Below are experts of layer 3 (counted from 0) of a mixture-of-experts language model. Rows are named router (the router's row for the expert) and show model dimensions 256-383. Each number is 500 + 40 x the weight over its row's rms, rounded and kept within 0 to 999. Numbers have three digits each.
After each expert's rows: "mostly gets" lists some tokens that are sent to it at least half of the time. This comes from a sample of Wikipedia text that the model never trained on.

# expert 11
router:538482542460515565503535526553534505519536538475492424486479556477490517452457543549458474508549486534495490488561506493566554508569585476513486481510532475513512534474481565555493510485472584494531487571508473534540528484531481480477480462453567468554427460442517565469449521489466552430512467500523453522475560516548407506441519546454474529478508462539538533496491587482546487443541
mostly gets: " when", " while", " La", " After", " after", " where"

# expert 2
router:560561446479437525470517454542489500514453497500466532507514494538565438509510469477492512430515485471557500538499440494367515527485433464552444523558522466452475483507576460537454506500544509481452491536468484514543473455495502471516473520488495512444549459493544535503555540565519463451503525464455458520524398531476525457459428483460457462528505564491548428582446460505432464472489
mostly gets: " |", "---|---|---|---|", "|", "==", "|---|---|---|", "|---|"

# expert 5
router:465534508517457511541406557462519449527496412533466554475486496458487469526446487483534542580575479463504494483502465505502540537415552579476483472474464474491519503503487509509519452581459531520527525521521479552519438438460488536554529430507460470545505473489547430480456530464502522574546467476544475526492485489560507537577511435506454538570435535434524472475496424502455525494502
mostly gets: " 2006", " London", "5", " California", " 1999", " England"

# expert 4
router:552468551474517552472511481499546475524501515474534446500462556454469450451430518508426478480545517488493516481493507498556532567573570451552457471558539488479528516492494527564557446442442519502551486560561468508526521442502470448485477469454573463570482481469519529450478494479437549450526482473522463528525567570539460512422537520493453511445451470540476550476485550494494451468441
mostly gets: " a", " line", " make", " race", " anti", " Team"

# expert 13
router:529427565457510577479508469492522466458484522429480472438515497470464548494477599562496430476501483525495535490561573534584538520559498481530468503548537466493515539393477490539562516474426503499539431528557480488517612523535536473483440466426489477561427532518468522455492550510465553429483451495526535550502555546538473558447530529525458525430488502526529552510498549476577514522483
mostly gets: " L", " R", " N", " T", " U", " Al"

# expert 18
router:504457447464509429537474471493455557547601576445497555523429491551510444484459473516466514417524552485458437466494502522448568518519455485549537521528464475474469562556519505423457471470504547509470581490473558446533470499505550500398489531566523512503476489505489492548509555571479553537475494451472510465489506491472524485472517451540493511434561511557490529521516533478481501495496
mostly gets: "In", " However", "See", "Personal", " now", "It"

# expert 15
router:390468497523521485529436507530528455503521522502495538513530509547428566498579561497503589568522460473465525517480567546576504541450520537414594438468435490434451462509511539530556489550447455492506537444497499487439465499522422552475447486466492501511494507507449443584502518544512474481492427567546414483512493437535476544405454555501469520472406517483547527525531504409462461488457
mostly gets: " college", " Rock", " Law", " Catholic", " Town", " Animal"

# expert 9
router:531428563507493557496527521490527475502522501438496438505452574456524467513470539542447500538545551503490495493548499496571516552551549502542431506543540452475517516480500510566497442488461532490544487564525520484502490483506531485480443448442576496583467485478517520459460503471462563472547484499570507556555556546555460488459530558506454543462478467550508560510460516478490460489490
mostly gets: " C", " B", "W", " T", "B", "F"

# expert 0
router:541463577512528538463504459507550485546526546449471436501433476482482438494419529535419507474535493492513523518544484428572518568573559498547469499526572484463538537495487515608538464483496469470523485540526532532537509496529481451540499457470523484514425459483525546457514490508462540473527504504544484548519563568581458540473557509465530557492489455531519494506496568499491484455483
mostly gets: " the", " The", " his", "The", " their", " its"

# expert 8
router:563505541503542521470470486469571513529544549497515388521475535524529426515470535525421524551496556473509482508506462548556525528535568481524477467536523459495559530485488534560488461483479448511568524555537457548504548514483509510498538443442594531517492516518520474449438508476428497478515494458457505486495576541540480490474505478491454522460445477514470505510492561492460497510471
mostly gets: " match", " research", " other", " war", " later", " lower"

# expert 16
router:493531381504540498563526587408486497533456513488508518525565472552529505483528513520487534507499484474466439506450514527464543441412532514529483462440476502558516538597496523471495481477512459481504496478477448560462511496435436487522467506428532446486485495500462456495526448575476483507518553491475473521448454466411488508492542521593555522575516467470494417551529508458451447541473
mostly gets: ".\"", "\".", " released", " election", " said", " announced"

# expert 12
router:531485534556500535504528452519473460505506579486494477461464540505519471520479554568460455479484512486503539437565497520498500537590515433570511449577492491487535518476432554554580503460546467501559506529554462464598525459497505479484512480439540437551502449520558531497495506495480573441519490519501462501526558590524429529457478560498413515437471439539519526456471509477512514472485
mostly gets: " John", "man", " James", " Man", " David", " William"

# expert 14
router:557459571495539553466502522530537507510531534450481426497429556462510486488440532497484503515527499515504510531574501509565525532551557462540460505512551454461568567465481534552518437451472513499532506567561506498516521441548456449464498460456535458564446449476529477447470530495406501493511469533502459531548582531540469535448518541477447541466477439532493560512525530496469442500495
mostly gets: " 2", " an", " first", " 1", " second", " him"

# expert 19
router:536448497493445496492528548476555523530449531524486402473500545504536534502558515529498576534497489459531503508540470500516523523494498503553415478498522527439454506536549513575476454382500541532491472478484538528477532427501566473470503498478553488481524456486510566475435425441459533458483437525479481510443543507564425473520516493467489577515473488548524556423457470492541484523421
mostly gets: ",", "),", " for", " of", " in", "\","

# expert 7
router:533496556497457515523471576507492522497517534523505458516522561493570439555421420484498513517545509449566523397541489499477456538528532442548489487533544502472501480508461438523572496415491529564509506518610571483553525464501491426508495454524523510490500442506516536465525474425438550511473490491512525546473509523495488526510542528469449484424498500563464590530490429499541496427488
mostly gets: ")", " was", " is", " and", " were", " are"

# expert 1
router:460493593599510498485535513493461537492503443528538574458545516428493540457537521499505448487407565512505496436527562484464443489541496436477507564474499491522541510389434511413546492553523545547529513517450510416531542495585517525501508526538459474493517474478539511473522508507557482486544534473511497471531507513492525461568476528459566454484511427513521505460507534511543536529550
mostly gets: " Location", " Total", "=", " %", "Personal", "See"

# expert 17
router:561442542435471586489527518466542458528525512472469433494468546469550476484436511513478491499537509551521482501550549492558533569534537440484433469532563482462548504485482491571460446430454520504550489561541445502536508480548493418507452482490515487527426486460537538472453501503438517463532441478544494550526567542564468525442515497504459560464482455562508546512526523460526479446518
mostly gets: " by", " on", " at", " not", " May", " ("

# expert 10
router:513447524484459563443528518504541494533469558482425457479563514533517465481509526491516463502519468520480563543467471565576516533522468577424551490534550486539512538513549515535512501497430452475497378531513439532496482549492554477497474453474532515496433508567528571470484493563488512461570464506470517480552524514489456515496490488535469527554502480495394461462517565493450478421552
mostly gets: "-", "=", "ly", "d", "–", "s"

# expert 3
router:562495484525520492441528443505451486432496558487543437539471502512461511512459520572476437480522494463504483485500449549563506561480533476553443493541577462445530442507498520560547481558459566494505500491488496488519448509508547487502466503505519459535449442523537487431496556459444496461525499503499602576462543502501500551448574525436492454504507484566452490472589522502522443482533
mostly gets: "\n", " (", " \"", " re", "(", " ["

# expert 6
router:528471481510478592487486471458541501509503556480433444505452570478524443465463457550471524512595528502508488485546567521576543504562523486521448450531492450442555499544479558582498479484454543527551491575506521532532487435521481496478479468474524481543432455493543501450462522509484531523539463483542498528506550535539449563461553527491480569484438474548521554517498523479515462472481
mostly gets: "son", "co", "90", "gen", "mo", "35"